config = dict(
    num_hidden_layers=16,
    hidden_size=512,
    n_experts=48,
    experts_per_token=3,
    d_expert=240,
    d_shared_expert=0,
    hidden_act='gelu',
    moe_layers=[0, 1, 2, 3, 4, 5, 6, 7, 8, 9, 10, 11, 12, 13, 14, 15],
    router_score='softmax',
    normalize_top_k=True,
    routed_scale=1.73,
    balance_loss=0.00829,
    balance_bias=False,
    init_std_router=0.00603,
    lr_router=0.00149,
    num_attention_heads=4,
    num_key_value_heads=4,
    head_dim=128,
    vocab_size=32000,
    norm='layernorm',
    norm_place='pre',
    norm_eps=1e-05,
    positions='learned',
    qk_norm=False,
    attn_scale=0.0884,
    tie_word_embeddings=True,
    parallel_block=False,
    init='uniform',
    init_std_qkv=0.0339,
    init_std_o=0.0,
    init_std_up=0.0339,
    init_std_down=0.0,
    optimizer='adamw',
    learning_rate=0.00113,
    lr_mult_o=1.34,
    beta1=0.9,
    beta2=0.95,
    lr_head=0.00932,
    max_grad_norm=0.5,
    warmup_steps=426,
    schedule='wsd',
    decay_fraction=0.346,
    decay_shape='cos',
    final_lr_fraction=0.0,
    batch_tokens=262144,
    max_seq_len=1024,
    doc_mask=True,
    train_tokens=1226000000,
    max_steps=4677,
    dataset='wikipedia_en',
)
Below are experts of layer 13 (counted from 0) of a mixture-of-experts language model. Rows are named router (the router's row for the expert), up (a neuron's input weights, with its number), down (a neuron's output weights, with its number) and show model dimensions 64-95. Each number is 128 + 24 x the weight over its row's rms, rounded and kept within 0 to 255.
After each expert's rows: a language model's description of what the expert responds to; "comes before" lists some tokens at least twice as common just after its tokens as in all text. This comes from a sample of Wikipedia text that the model never trained on. Tokens count by the router's weight.

# expert 26
router [123 122 158 157 130  83 138 105  38 153 152  87 107 171 142 164  56 158 114  85 170 137 114 195  92 134 147 126 114 156 133 139]
up0 [140 137 174 182 158 102 142 132 114  67 141 112 169  64 104 135 200 128 151  85 115 161 135 123  87  91 122 145  93 120 127 140]
down0 [148 107  95 113  90 114 120 135 141 108 112 155  88 104 142  72 116 114 143 126  97  90 105 145 150 111 122 161 134 157 126 107]
up1 [126 123 141 117  81 146 155 125 107 164 143  73 133  85 131 138 143 148 141  81 128 123 111 145  90 148 148 128  93 106 118  76]
down1 [144 147 124 131 197 127 137 130  96  90 155 112 168 111 120 140 114  95 136 162 134 105 128 143 125 139 131 142 115 110 146 107]
up2 [117 149 124 109 118 147 123 139 103 144 148 159 128  77 116 130 133 150 128 151 143 157  96 136 117 118 131 169 108 168 121 144]
down2 [151 159 119 155  70 135  97  99 100 102 167 127  94 122  89 148  95 140 106 163 137 140 142 149 133 122 150 110  91 114 137 149]
up3 [152 139 112  72 165 149 120 113 124 104  81 138 128 140 103 124 117 143 113 120  91 123 146 132 118 165  90 127 131 154 140 146]
down3 [137 115 131 111 125  98 122 169 103 139 107 135 162 170 123 163 133  76 160 122 135 108 131 134 160 144  76 146 115  78 138 110]
Line breaks, headings. Line breaks ending infobox or list lines, plus == heading markers and pipes, often in album, chart and ship data.
comes before: "-", "\n", "|", "=", ";", " Records"

# expert 28
router [135 133 118 124 172 134 140 124 134 153 117 142 155  99 153 146 130 155 129 154  96 137 128 152 123 114 129 122 121 131 129 108]
up0 [104 119 124 135 176 136 158  97  98 112 149 139 138 109 134  91 145 148 147 154 132 159 117 166 186  95 137 193 167 117 133 158]
down0 [135 149 136 165  81 125 119 126 107 108 108 114 106 127 116 130 115 125 116 114 133 106 128 143  82 147 167  91  93 120 127  91]
up1 [138 170 128 106 106  87 130 166 126 116 147 123 100 154 114  96 135 146 129 173 124  92 109 154 151 112 138 105 116 174 116 109]
down1 [138 140 117 112 117  76 143 117 160 165 102 109 132 136 106 100 117 108 134 136 114 128 119 115 122 125 138 122 149 100 107 142]
up2 [143 103 199 130 142 132 133 126 138 130 123 124 134 123 145 120 111 130 122 163 107 130 129 114 152 117 167 183 128 167 123 164]
down2 [140  96 117 110 117 165 151 140 124 123 142 147 136 147 169  91 174 128 154 130 118 149 137 133 135 159 121 121  96 158 148 145]
up3 [ 99 145 188 143 123 138 112 189 120 130 119  95 116 119 120 131  44 110 113  97 102 151 124 122 124 173 148 125 120 115 125 109]
down3 [181 149 106 174 120 104 131 122 129 172 111 130 178 160 109 111 123 125 111 135 115 131 143  91 122 144 146 133  69 117 113  93]
Cell and sentence ends. Table cell separators in sports and results tables, and sentence-ending periods, especially after years or closing quotes and parentheses.
comes before: "\n", " ", " The", " He", " In", " It"

# expert 11
router [ 96 120 125  77 127 110 127 101  42 149 183 103 108  95  91 131 148 144 117 124 125 140 128 116 149 162 131 126 126 145 118  82]
up0 [176 118 112 126 114 169 140 108 120 150 118 133 123 110 126 146 121 148  87 142 167 146 140 135  86 114 138 138 161 135 142 158]
down0 [128 143  92 116 153 103 105 106 170 121 101 147 124 121 132 143 112 113 103 126 115 143 129 132  70 151 113 126 157 126 155 145]
up1 [ 87  99 132 131 180 113  86 133 138 162 133 146 118 156 120 110 107 147 106 152 165 154 141 155 147 132 119 148 122 142 134 173]
down1 [134 138 125 135 148 111 114  81  97 160 111 141  85 114 138 123 138 129 128 103 106 140  84 143 130 138 137 145 137 106 119 146]
up2 [114 115 138 138 111 139 129 166 112  63 123 105 106 115 135  93  99 130 130  83 141  97 139 122 157 164  99 152 147 100 129 101]
down2 [137  87 125 126 131 108 115 132 120 164 100 133  88 126 121 109 122 104 127 104 109 146 170 111  87 126 145 133 172 107 108 148]
up3 [129 122 106  98 104  98 142  93 128 157  92 149 157 106  98 149 179 135 107 165 110 150 189 126  94 133 108 114  93 169 108 150]
down3 [126 164  91 149 142 152 133  72 125 102 128 104 134 102 122 170 115 113  91 122 190 163  89 111 172 135 109 113 133 118 138  94]
Location prepositions, table separators. Prepositions and function words in geographic text, such as for, from, located, near, in, plus pipes in tables.
comes before: " the", " a", " New", " South", " an", " North"

# expert 40
router [136  95 103 106 141 150 145 145 107 119 142 104 194 121 132 158 151 112 145 124 177  82 143 133 134  97 154 129 111 133  98 166]
up0 [ 78 101 185 124  90 117 113 124 153 146 139 129 138 160 109 109 122 155 173  99 149 117 135 134 125 115 132 118 117 165 134  92]
down0 [ 92 141 131 173 118 150 117 102 134 128 141 110 142 127  65 133 125 120 113 116 138 161 134 114 116 157 117 137  95 121  98 120]
up1 [136 122 111 166  91 165  84 135 100 158  96 110 136 132 104 126 147 107 126 156 141  90 125 166 108 114 159 102 112 150  71 110]
down1 [104 137 119 130 113 140 115 138 144 163 109 167 113 102 124 150 107 134 152 154 126 102  95 123  91 149 173 142 132 138  79 113]
up2 [131 125 132 128 112 123  93 119 143 115 135 138  99 108 168 107 135 122 121 147 102 111 100 130 125  96 123 200 120 141 130  88]
down2 [138 158  96 118 101 138 138 125 160  78  94 126 128 108 127 132 145 138  90 115 123 126 115 126 146 118  76 121 136 124 136 159]
up3 [133 138 148 127 135 164 146 100  98 135  92 143 132 120 161 138  94 142 116 160 112 144 190 140 167 144 106 112 105 119 110  80]
down3 [144 119 116 132 110 114 149 158 139 129 122 134 111 142 119 124 152 123 132 141 130 126 113 133  95 168 111  62 110 140 105 132]
Articles and initial letters. The article a after is or as, and single capital letters starting a name or code in lists, such as E-mmanuel, A-TL.
comes before: " |", ".", ";", "N", " member", " new"

# expert 38
router [119 112 136 114 171 138 132 118 165 108 109 137 102 126  86 125 128  99 118 114 123 167 118 145 143 162 137  98 135 121 159 104]
up0 [112 101 146 100 123 171  95 101 130 103 129  81 156 127 161 108 113  91  73 138 123 105 105 159 107  99 141 108 130 108 121 162]
down0 [113 142 131  93 121 164 113 107 136 114  94 142 183 140 140 140 111  84  76  87 128 106 117 134 112 122 100 179 132 121 127 148]
up1 [118  99 111 125 101 136 124  92 137 130 150  83 100 105 107 115 111 160 116 157 110 154 152 132 144 108 156 130 181 169 107 146]
down1 [119 137  69 129 152 153 143 137 152 143 117 145 117 144  93  73 165 140 122 119 146 101 139  99 142  90 122 154 129 108 129 140]
up2 [103 155  92 147 164 149 127 131 117 131 137 114 146 110 129 116 161 103 100 152 108 115 123 160 123 150 148 117 146 114 121 143]
down2 [144  98  91 127 145 114 137 112 117 124 152 130 149 188 138 145 108  89 151 170 118 153  92 132 130 150 148 134 132 141 132 100]
up3 [127 125 181 162 131 124 116 131 113 141 114  93 133 165 113 119 129 144 124 168 131 123 136 103 120 125 128 139 101  65 104 176]
down3 [130 180  79  93 111 179 141 115 123 149 192 131  90  74 155 113 125 109 144 123 142 129 123 208 134 148 177 128 131 114 155 110]
Nouns ending phrases. Final noun or last name-piece of a noun phrase after the, his or in, such as region, father, Zealand, -ger.
comes before: ".", ",", " and", " in", "'", " ("

# expert 44
router [113  93  96 138  83 156  85 156 167 130 114 137 144  84 105 108 135 125 118  92 140 150 126 148 121 132 140 144 108 105 124  92]
up0 [166  94 113 139 129 129 121 118 169  86 112 139 139 107 105 113 109 134 113 120 133 118 160 102 107 134 119 139 133 140 128 126]
down0 [ 94 131 111 207 154 137 110 137 144 146 109  89 159 137 140 143 118 173 136 114 123 149 161 122 142  83 132 156 111 127 149 140]
up1 [113 103 137 157 117 121  97 111  91 145  93  96 173 144 149 123 115 129 124 114 141 116 154 148 106 119 144 175 207 116  84 111]
down1 [116 115 125 148 118 135 129  96 158 141 123 158 113 112 132 124 112 123 148 116 146 158  87 116 164 182 126  84 106 143 149 119]
up2 [115 132 183 146 110 125 129 104 121 172 136 126 104 128 125 116 124 147  96 128 112 151 100 147 123 106 144 116 123 166  84 128]
down2 [134 129 127 105 126 147 110 168  95 162 151 157  59 131 173 128 141 130 132 125 117 125 157 137 108 135 163 126 109 112 144 113]
up3 [144  91 146 126 133 161 115 133 125 132 122  98 132 119 130 118 105 103 104 122 139 144 146 125 135 131  70 105 150 172 101 132]
down3 [101 125 126 123 100 104 151 143 131 164 141 173 134  86 163 109 142 132 116 126 131  90  96 140 140 130 122 126 123 123 150 129]
Infobox field labels. Field names and table markup in infoboxes and results tables, such as Genus, Species, Born, Website, Coordinates, Commands, Formats.
comes before: ":", "\n", " |", "===", ";", " /"

# expert 5
router [150 134 145 172 150 126 119 110 147 122 125 124 107 102 116 129 109 129 120 140 127 105 151  96 113 157 139 121 125 156 180 140]
up0 [130 115 107 146 141 115 134  95 101 165 123 102 107 159 127 143 138 146 164 133 125 141 170 148 148 157 125 129 100 136 114 132]
down0 [165 164  99  83 102 116 119  79 196 134 122 161 137 133 114 136 151 151 134 137 105 113 104 101 111 157 125 105  83 107 151 112]
up1 [ 85 143 120 141 104 151 113 109 118 163 129 155 122 133 113 144 185 124 197 106 173 144 175 134  99  94 114 147 124 119 114 117]
down1 [122 155 117 174 153  76 138 157 113 135  74  96 119 136 121 110 142 119 155 154 119 136 125 134 173 140 147 115 139 165 118 139]
up2 [131 133 112 111 142 155 169 103 114 149 129 135 133 143  95 123 182 101 130 110 139 130 159 141  95 127 156 114  62 112 129 133]
down2 [131 127  99 193 117 101 145 140 118 102  99 174 109 125 175 100 109 122 152 131 136 114 146 124 110 158 149 109 140 168  94 139]
up3 [111 120 139 155 105 129 123 129 136 127 127 133 116 126 124 127  89 137 152 139 141  95 100 124 124 154 135 150 111  90  99 158]
down3 [126 116 121  84 105 126 114 113 128 135 145 115 128 131 136 160 137 136 118 132 130 145 123 143 132 121 138 123 141 159 136 172]
Numeric table separators, modals. Pipes and semicolons before numbers in statistics tables, plus modal verbs and subject pronouns in prose, such as could, they, must.
comes before: " 0", " 1", " 2", " 3", " 4", " —"

# expert 20
router [138  83 120 144 127 149 131 148 109 105 180 131 108 136 151 138 142 130 157 123 151 118 115 100 140 108 117 148 166  88 109 122]
up0 [109 112 119 124 151 134 131  50  92 124 139 107 101 113 129  78 107 150 146 176  90 123 110 177 113 154 133 141 175  77 130 130]
down0 [124 104 107 132 127  90 113 124 146 112  89 164 141 114 129 109  43 142 100 153 110  96 161 150 112 179 143  85 131 141 131 116]
up1 [150 100 147 133 116 127 121 158 105 131 158  92 133 117 100 163 135 129 173 126  87 152 151 140 100 122 133 133 126  90 114 144]
down1 [138 176 146 123 140 146 114 117 115 149  89  90 112 132 104 113 129 122 173 137 129 100 155 170 159 112 126 140 133 120 106 161]
up2 [148  99 128 159 114 129 156 111 107 140 170 125 106 159 106 188 136 172 141 164 138 126 130 159  79 160 116 130 110 111 122 114]
down2 [ 85 128  95 134 103 135 106 111 137 120 100  99 129  95 100 110 128 128 154 150 145 112  95 163 100 162 122 129  94 125 145 131]
up3 [139  91 111 137 123 139 151 170 116 135 134  90 156 149 128 139 102 164 133 146 128 127  63 134 136 137 131 132 117 110  66 101]
down3 [113 129 116  81 113 111 112 154 141 141 134  96 157 132  92 101 142 123 128 107 145 130 164 111 120 108 160 126 167 161 161 110]
Mid-word and function words. Inner pieces of split words in running prose, such as coll-e-ctor, Cha-s-sis, plus verbs and function words like where, as, provide.
comes before: "s", " the", "ed", "ing", " a", " well"

# expert 15
router [158 107 146 126 122 125 134 151 127 141 117 116 139 180 134  88 110 128 132 127 129 142 140 187 147 112 118 173 135 135 142  87]
up0 [108 119 167 110 105 148 117  99 121 147  73 151 107 125 102 122 126 119 126 169 149  88 137 130 155 129 120  99 130 159 129 133]
down0 [141  72 128  95 123 111 131 132 128 122 129 164 210 145 114 119 125  87 148 134 113  85 153 170 150 134 146 173 143 141 126 100]
up1 [126 113 104 152 117  98 144 141 150  89 106 109  95 137 122 103 122 140  93 125 137 155  95 141  99 147 114 158 133 111 111 180]
down1 [166 102  98 127 144 103 155 203 149  94 103  90 127 142 152  93 116 124 165 143 100  90  87  87 120 142 104 123 107 133 140  85]
up2 [105 149 109 169 155 121 133 131 121 152 145 102 150 108 130 135 145 115 110 134 141 131 121 102 105 125 148 152 150 127 156 105]
down2 [139 140 132  97 108 128 129  80 156 110 132  92  98 156 120 112 131 130 126 153 160 133 141 171 135 125 153 145 155 151 114 116]
up3 [ 97 132  92 125 140 170  83 112 120 135 106 132 186 126 132  89 190  92 135  89 147 114 123 122 134  93 116 117 116 151 124 128]
down3 [175 110 109 116 109 122 192 127 136 159 118 119 124 150 131 104 178 124 126 119 161 103 122 140 103 160  90 104 123 138  95 162]
Section headings and line breaks. Line breaks, == heading markers and file-start marks, plus digits inside coordinate decimals and stray punctuation like hyphens.
comes before: "\n", "The", "==", "In", "See", "A"

# expert 2
router [138 102 109 143 157 149 124 121 142 106 135 112 144 127 139 163 140 109 147 135 160 135  98 102  95 115 125 106 123 173 129 129]
up0 [178 117 143  90  89 100  99 141 137 129 131 112 106 126 159 105 124 128 112 116 128 136 151 133 180  95 150 175 144 140 103 113]
down0 [132 116 108 147 164 125 101 143 101 124 150 111 120  99 132 106 144 103 135 150 130 155 145 103 138  95 156 118 143 125 110 135]
up1 [114 126 143  98 138 122 123 139 138 117 120 178  81  81 143 115 133  83 120 110 118 193 143 143 159 128 144 126 125 181 141 155]
down1 [113 151 159 123 148 149 160 131  92 116  81 143 152 110 134 112  86 131 137 101 112 146 167  99 135 130 171 145 104 126  97 107]
up2 [129 103 158  90  95 117 117 128 153 106 110 121 112 164  98 110  99 120 103 161 156 158 152 136 156 120 110 133 130 133 103 113]
down2 [157 149 145 121 139  95 121 118 163 120  80 131 102  75 117 108 157 102 135 134 110 108 122 127 114 190  52 133 129 115 118 180]
up3 [168 114 175 171 131 155 136 137 114 136 155 112 133 142 124 160 155 104 184 149 150 133 118 127 145 101 123  95 122 115 137 130]
down3 [ 93  82 150 110 159 145 139 168 157 166  85  84 141 117 145 153 142 126 117 151 200 128 156 103 117 147 172 117 157 131 147  99]
Clause-opening subjects. Sentence or clause subjects after a period, comma or relative context, usually pronouns and articles, such as It, he, who, the.
comes before: " was", " is", " has", " had", " been", " are"

# expert 47
router [111 143 141 130  80 129 141  92  81 145 148 117  99 123 136 142 136 158 151 152 108 140 136 241 142 138 135 166 123 121 148 119]
up0 [149 115 153 118 141 157  88 125  82 131 117 113 111 149  84 121 138 121 173  92 143 148 142 227 119 127  86 110 128 119 120  75]
down0 [159 115  70 177 102 144 126 141 153 102 117 163 110 121 142 143 118 128 112  91 126 136 119 113 153 162  90 141 123 143 156 141]
up1 [ 91  97 101 118 144 144 145 116  51 124 132 165 124 129  90 124 117 129 144 121 108 148 150 255  96 115 157  89 164 135 109 102]
down1 [129 152 120 102 114 108  96 143 187 143 107 151 115 143 140 156 119 124 109 125 184 133  94  60 123 160  75 132 112 139 144  98]
up2 [129 103 138 163 120 127 134 146 101 124 129 140 139 113 164 118 164 109 120 152 151 161  97 120 123 143 129 142 171 113 108  58]
down2 [117 133 148 121 150 165 141 132  82 124 155 148 174  94  89 131 162  63 178  61 136  82 149 154 150 124 138 107 146 165 151 143]
up3 [123  97 149 120  96 110 199 106 150 139 163 167 124 122 121  94 119 142 164 132 117  98 154 255  87 116 116  90 135  98 130 124]
down3 [138 176  98 130 112 125  89 141 139 113 120 134 109 142 113 181 137  92 112 121 134 116  98  37 157 141 141 138 149 121 117 150]
Institutional names, column pipes. Sentence-ending periods, pipes between table header columns, and institution words like National, Royal, Historic, US.
comes before: "\n", " The", " ", " In", "S", " •"

# expert 1
router [ 84 155  86 129 142 121 152 132  93 138  97 164 147  89 133 113  94 121  99  79 124 165  99 126 135 132 105 140 151 115 166 121]
up0 [125  96 144 113 169 123 114 113  83 144 112 110 136 124 110 119 146 170 173 110 120 135 171 162 155 114 121 143 132 128  85 185]
down0 [123 118 128 148 167 122  98 115 142 150  86 149 145 135 152 146 132 107 170 121 124  82 117 136  93 130  66 128 118 104 106 144]
up1 [126 126 142 146 119 134  86 130 100  93 146  99  89 135 104 138  95 128 111 109 132 163 151 170 116  87 143 135 118 139 126 148]
down1 [175 102 144 162 137 168 134 156 104 118 160 105 116 120 151 164  85 154 144 101 107 130 122 136 155 173 134  77  98 129 149 116]
up2 [153 118 136 153  86 140 125 105 137 124 146 111 167 152 158 102  44 128 142 115 129 140 132 160 184  84 115 117 164 167 160  97]
down2 [150 115 137 136 127  77 166 136 152 151 138 156 127 148 124 173 115 136 147  88  95 133 151 154 132 138 120 129 139  84 120 129]
up3 [110  80 124 127 107 121 133 115 110  79 103 139 123 121 188 100  65 121 148 156 148 142 131 194 152 102 142 125 119 120 117 116]
down3 [122 123 141 120  80 119 112 152 130 158 106  74 117 127 137 164 177 118 141 114  92 161 133 145 146 121 105 123 117  98 136 114]
Table cell entries. Entries and their closing pieces inside pipe-delimited tables, such as sports results, minor-planet discovery lists and election rows: JPL, Socorro, W 2–0.
comes before: " |", ";", " JPL", " MPC", "–", " km"

# expert 16
router [161 114 136 115 101 128 122 131 138 100  66 140 103 127 126 118 136 127 110 161 134 129 161 161 157 127 165 107 116 117 123 130]
up0 [138 135 102 149 153  86 135 113 119 132 127  76 104 157 140 120 142 103 160 134  95 101 161 139 139 144 141 134 170 144  93  88]
down0 [ 74 143  91 125 133 107  69 151 123  89 130 119 124  89 117 135 122 110 125 129 127 137 116 143 153 121 132  95  92 142 141 133]
up1 [104 123 120 135 106 186 129 116 147 162 137  91 129 166  75  84 119 137 130 121 114 128 100 130 130 151 117  97 181 151  98 126]
down1 [113 179 122 129 137 137 100 121  98  79 137 114 136 110 111 109 127 203 168 125 129 131 137 143  66 116 144  91 131 162 127 142]
up2 [137 132 128 179 176 132 111 114 117 153 140 140 131 128 114 115 149 119 133  97 133  94 129 164 122 103 139 112  91 125 141 149]
down2 [114 134 152 118 155 116  83 120  98 119 152 133  84 115  90 160  97 144 123 135 108 124 132 139 109 106  92 116 115 136 165 114]
up3 [111 126 120 150 112 132 149 111 130 150 117  89 125  89 113 156 119 164 140 190 101 176 137 147 101 100 164 145 115 104 159 149]
down3 [134 149 121 148 107 124 152 104 109 119 156 138 157 144 136 123 123 127  50 116 156 133 124 116 131 118 151  97 154 137 122 141]
Place and name endings. Proper-name pieces, mostly places and surnames, such as York after New, Louis, Angeles, and endings like -land, -ton, -man.
comes before: ",", "s", "'", "a", "–", " City"

# expert 18
router [131 136 149 140 129 146 131 108  86  90 105 101 119 167 108 116 101 151  80 144  85 107 130 125 139 105 146 130 114 150 136 110]
up0 [146 124 124 122 123 118 167 136  97 117 114 169 106 159 158  68 149  76 129 130 140 116  96 144 133 140 128 130 135 130 199 141]
down0 [ 79 136 133  95 118 140 114  80 106 117 127  99 134 163 171 118 151 111 117 126 143  94  85  87 137 135 108 125 107 116 159 132]
up1 [143 130 115 131 128 130  89 144 113  90 133 140 157 105 122 125 184 145 140 122 132 127 131 160 105 129 153 120 126 134  99 149]
down1 [129 160 121  87  94 140 127 128  95 137 159  94 131 135 121 126  95 135 122 144 129 104 174 133  92  89 129 120 100 118 123 125]
up2 [151 139 122 173 174 141 134 151 168 143 137 107 131 128 142 106 118 140 116 142 146 110  86 122 171  52 137 159 154 116 109 154]
down2 [152 106 114 122 132 106 138 113 118  93 142 113 124 115 109 140  85 151 129 152 100 132 143 116 159 100 124 172 133 141  94 153]
up3 [131 119 136 163 129 141 133  96  77 160 113 152 108  83 125 100 149 147 136 113 114 132 158 129 135 145  76  93 132 125 141 118]
down3 [199 130 153 126 167 141 132 128  90 110  85 109 170 153 154 132  91  96 112 172 122 148 156 103 122 153 144 128 150 134 115 191]
Prepositions after verbs. Prepositions and temporal conjunctions following a verb or noun in prose, such as in, of, by, during, after.
comes before: " the", " a", " his", " its", " an", " their"

# expert 4
router [ 63 108 108 135  95 158 118 111 152 123 151 110  97 144 112 164 145 106 145  98  90 158 129 132 150 138 123 145 168 125 165  94]
up0 [ 83 143 146 102 163 145 134 143 120 125 172 140 136 145 103 126 148 129 148 121 172 113 134 123  61 129 120 144 106 130 125 144]
down0 [121 125 120 101 132  91 129 150 111 176 101 144 108  89 162 147 116 119 117 115 152 136 120 147 106 145 203 133 138 137 132 150]
up1 [ 91 133 139 140 147 159  80 103 144 118 107 194 134 179 129 168 127 105 124 114 103 142 181 109 143  70 122 151 107 143 106 112]
down1 [142 123 135 170 159 124 152 128  91 166 161 156 136 114 155 110 127 119 113 135 139 134 154  24 147 146 158 140 157 122 134 143]
up2 [131  88 109  63  87 141 150 153 127 120  86 163 132 118 131  91 138 118 111 122 145 112 118 167 118 137 133 169 125 123 118 126]
down2 [127 111 121 126 130 117 167 127 114 105 165 128 134 128 150 117 162 156 172 174 143 113 133 125 109 140 154 140 152 148  90 175]
up3 [149 156 127 130 113 143 109 104 100 127 102 123 139 144  80 143 142 124 182 130 112 155 125 141 159 125 143 135 149 108 138  97]
down3 [131 131 141 136 123 111 147 128 105 143 152 144 177 141 127 100 151 147 142  76 113 124 116 164 120 116 131 128 140 146 143 127]
Units after numbers. Measurement units right after a number, such as km, mi, ft, m, lb, ^{2}, and closing parentheses or quotes ending a name.
comes before: ",", "\n", ")", " (", ";", "."

# expert 7
router [145  92 128 145 182 104 123 118 108 131 127 104 109 174 101  90 159 188 168 144 140 133 112 105 128 118 135 132 151  96 172 127]
up0 [ 98 117 104 119 113 177 122 108 139 141 110 116 153 103 101  91 151 116 103 124 141 129 126 152 159 135 111 137 118 155 113 133]
down0 [136 143 125 105  58 118 102 165 129 162  87 151 154 104 153 136 154 136 113 114  91 120 148 154 127 125 161 139 126 102  99 124]
up1 [187 124 130 127 131  79 165 149  60 103 114 147 112 156 181 108 135  90 137 149 122 131 108 142 152 158 113 141 145 195 103 140]
down1 [ 78 156  93 131  95 134 128 157 102 138 139 170 107 113 116 127 131 139 124 140 107 113 114  35 135 187 155  97 114 153 156 114]
up2 [103 148 119 135 111 160 125 114 106 141  98 174 153 134  90 168 131  89  99 152 149 129 170 138 101  57  56 141 140 156 107 126]
down2 [122 132  94 109  95 147 121 139 173 125 140  76 169 102 115 137  99 135 110 117  82 112 135 156 157  82 128 128 130 179 106 156]
up3 [110 124 139  91 138 143 130 120 149 123 137 161 138 129  97 130 144  99 177 131 119 154 100 130 104 116  89 138 120 118 132  91]
down3 [182 169 102 140  93 128 145 148  99 128 115 128 126 125 133 132 151 112 107 141  95 104  82  73 148 150 174 162 130 153 150 140]
Past-tense narrative verbs. Main verbs and auxiliaries in biographical narrative after a subject pronoun or name, such as was, went, became, took, returned.
comes before: " to", " a", " the", " his", " in", " not"

# expert 25
router [ 81  96 161 113 118 102 137 151 121 121 125 143 136 126 114 123 141 115 148 116 136 198 135  83 141 161 124 132 139 153 140 142]
up0 [175 118 121 139 164 136  88 132 134 114 119 132 150 133 157 187  81 137 103 127 103 159 122 123 117 115 149 106 146 144 131 151]
down0 [101  99 174  95 106 147 158 115  96 151 146  92 115 129 149 151 121 126  87  75 121 112 100  97 106 143 112 158 126 177 131 120]
up1 [151  91 123 119 165  95 127 119  96 133 115 132 140 136 130 137 139 105  98 161 128 146 105 129 153 148 110 148 161 151 120 118]
down1 [124 135 112 127 124 132 124 137 148 108 119 137  99 130 148 169 119 105 134 128 162 145 133 115 141 124 106  80 123  97 101 132]
up2 [103 115 132 114 112 127 133 130 116 105 117  95  88 103  91 139 142 105 160 163 102 122 142 132 129 130 157 143 135 149 144 152]
down2 [151  97 105 115 135 123 102 145 132 130 139 147 119 141 109  74  86 120 180 145 129 137 106  61 125 164 135 117 122 122 120 118]
up3 [ 87 153 122 145 129 139 154  96 135 140 136 149 124 121 144 158 115 135  81 145 123 153 169 137 149 108 150 104 165 167 123 140]
down3 [132 103 140 162 172 112 127 127 131 105  86  98 132 157 176  91  87 156 132 159 162 118 113 190 148 114 105 119  91 148  70 125]
Abstract nouns after determiners. Event or result nouns and verb endings after the, his or was, such as damage, losses, victory, contract, collected.
comes before: ".", ",", " in", " to", " of", " and"